config.yaml
num_hidden_layers: 13
hidden_size: 160
n_experts: 256
experts_per_token: 4
d_expert: 32
d_shared_expert: 128
hidden_act: "cubed_relu"
moe_layers: [2, 3, 4, 5, 6, 7, 8, 9, 10, 11, 12]
router_score: "sigmoid"
normalize_top_k: true
routed_scale: 2.5
balance_loss: 0.00018
balance_bias: true
router_logit_norm: 1.0
n_groups: 4
groups_per_token: 2
init_std_router: 0.0268
lr_router: 0.000296
vocab_size: 4096
norm: "rmsnorm"
norm_eps: 1e-06
tie_word_embeddings: "early"
optimizer: "soap_variant"
learning_rate: 0.00765
batch_tokens: [65536, 131072]
max_seq_len: 1024
train_tokens: 788900000
max_steps: 8090
dataset: "wikipedia_en"
Below are experts of layer 7 (counted from 0) of a mixture-of-experts language model. Rows are named router (the router's row for the expert), up (a neuron's input weights, with its number) and show model dimensions 0-159. Each number is 200 + 30 x the weight over its row's rms, rounded and kept within 0 to 999.
Before each expert's rows: a language model's description of what the expert responds to. This comes from a sample of Wikipedia text that the model never trained on.

# expert 16
Possession and action verbs
router,175,241,177,198,179,202,194,217,221,227,233,184,177,197,171,243,262,165,242,143,195,190,230,216,173,192,164,204,153,218,177,153,197,205,141,166,260,136,209,259,187,169,196,218,217,206,164,173,210,186,247,217,185,228,210,170,227,189,201,218,156,174,257,188,202,145,159,183,204,213,173,190,201,219,222,207,197,219,213,123,197,207,219,186,229,188,171,149,248,164,210,179,237,231,219,237,224,214,198,200,168,210,203,150,181,141,224,222,268,223,158,222,179,198,164,194,211,209,191,176,220,167,268,183,249,206,146,182,217,236,177,216,169,234,245,225,202,122,189,183,227,231,223,225,228,179,235,200,221,165,156,160,198,190,179,220,224,217,183,219
up1,237,165,105,188,177,204,226,206,213,262,171,265,193,197,202,157,212,225,195,223,229,186,217,265,190,210,172,241,194,182,205,210,187,170,173,171,165,176,240,126,182,151,207,161,150,210,198,181,180,178,154,208,199,207,217,147,246,216,201,242,234,228,208,248,170,220,195,202,209,215,235,208,222,168,218,218,223,250,220,182,215,178,121,142,157,186,166,223,230,207,158,186,200,217,193,269,190,213,186,210,166,214,175,196,189,219,153,162,198,191,212,244,191,167,200,188,182,232,207,166,214,240,149,225,227,191,193,198,271,232,172,195,167,199,142,195,215,212,202,252,206,186,218,186,227,218,185,227,250,212,215,233,227,245,223,197,224,177,236,178

# expert 25
Table row line breaks
router,205,168,217,127,221,224,138,187,214,158,219,267,210,210,239,240,185,206,205,188,152,245,236,159,235,139,222,215,181,239,214,178,244,208,223,181,158,182,181,196,189,204,172,189,212,179,197,185,249,230,172,190,190,220,166,216,232,207,214,209,228,208,235,182,199,195,239,168,229,153,204,229,209,193,215,176,155,204,206,138,170,245,160,197,195,179,203,213,178,193,171,227,188,191,166,199,262,152,173,259,198,275,228,195,226,187,229,133,183,259,232,140,204,175,193,141,196,212,175,202,184,160,216,202,173,191,159,163,207,213,227,195,181,223,214,211,148,186,218,160,187,259,248,191,201,205,227,198,227,165,155,253,228,199,207,184,188,186,252,189
up0,224,195,215,154,249,210,241,202,174,223,212,176,150,239,214,212,149,135,217,201,229,195,215,171,195,156,193,238,253,190,199,188,249,225,131,186,210,195,217,176,201,185,199,197,172,137,210,146,224,165,223,238,162,210,238,162,223,153,205,214,169,170,181,169,154,212,212,185,209,200,226,201,161,214,180,145,153,288,170,175,164,273,195,215,178,172,194,225,211,175,191,225,205,199,198,281,174,232,215,211,159,214,205,212,153,206,211,167,237,201,189,149,192,195,250,187,230,158,241,215,229,197,206,199,200,147,169,188,193,187,225,204,198,227,232,145,234,246,211,170,195,204,142,169,215,224,193,255,195,194,229,187,219,237,228,184,216,216,178,188

# expert 4
Table cell separators
router,169,209,164,236,198,180,133,169,219,211,274,150,212,169,170,151,266,168,202,222,200,140,213,180,201,216,187,205,179,202,234,197,236,227,164,212,234,224,224,230,170,184,183,203,190,235,230,237,169,166,187,233,185,225,188,179,192,212,210,189,230,176,240,195,149,177,187,190,255,232,141,216,190,254,208,236,250,166,176,236,160,217,172,231,176,209,165,193,191,192,216,195,192,154,203,199,187,168,175,216,164,167,185,219,151,161,224,207,160,188,236,209,157,185,160,208,179,195,246,156,225,192,235,179,281,201,191,217,229,250,154,172,236,177,223,243,215,238,206,228,219,217,189,202,162,197,160,190,205,167,196,198,157,241,138,233,238,172,168,184
up0,224,244,169,148,157,274,214,256,213,197,207,188,215,221,168,143,198,183,203,188,167,222,251,200,184,158,182,189,197,234,132,193,227,200,238,221,189,207,152,172,249,228,283,208,199,210,207,187,234,193,215,187,203,229,172,192,221,210,158,204,153,219,261,188,204,176,172,177,189,231,201,206,226,203,187,179,161,188,207,243,233,212,197,218,216,189,180,216,211,182,175,218,139,119,177,235,228,212,182,212,205,198,187,187,212,266,234,198,167,128,212,187,233,231,212,207,163,180,160,193,183,235,202,239,218,162,256,257,170,230,267,190,204,248,172,208,169,219,237,240,225,195,182,205,192,191,239,218,162,236,220,157,195,220,176,222,221,230,203,237

# expert 17
Line breaks after titles
router,254,214,218,193,219,189,256,231,209,193,142,230,169,255,211,221,217,167,161,218,191,197,177,200,198,201,209,208,224,237,191,221,209,190,213,227,158,203,160,251,183,174,216,206,134,223,188,227,179,198,178,250,204,214,240,170,233,203,203,164,169,220,210,227,194,220,232,198,254,183,248,145,159,176,173,151,210,209,196,190,188,216,202,194,184,224,264,223,239,178,232,126,129,163,195,188,146,195,236,179,144,233,154,242,187,170,181,214,206,195,177,138,207,216,202,176,211,215,203,165,181,202,142,177,196,176,166,201,171,117,238,152,232,213,171,197,237,222,239,199,179,199,197,217,216,200,226,198,231,192,169,257,249,185,216,213,175,222,255,229
up1,252,148,216,152,156,177,232,170,212,178,174,163,134,233,215,203,231,205,179,177,253,219,177,131,186,211,204,205,247,226,201,193,191,131,205,182,163,187,173,176,217,243,167,148,199,183,189,213,181,186,153,172,205,229,123,157,221,199,194,181,193,205,172,208,207,193,240,173,183,234,233,170,216,163,222,192,243,155,172,189,207,247,204,211,194,287,174,210,215,195,199,250,181,157,209,227,179,142,207,202,218,219,183,211,177,263,174,199,214,216,188,196,219,163,184,157,188,229,195,192,199,212,173,201,159,204,168,208,153,171,185,168,142,204,194,179,150,169,149,169,222,174,199,233,205,228,216,192,278,193,214,208,206,221,210,204,245,157,158,233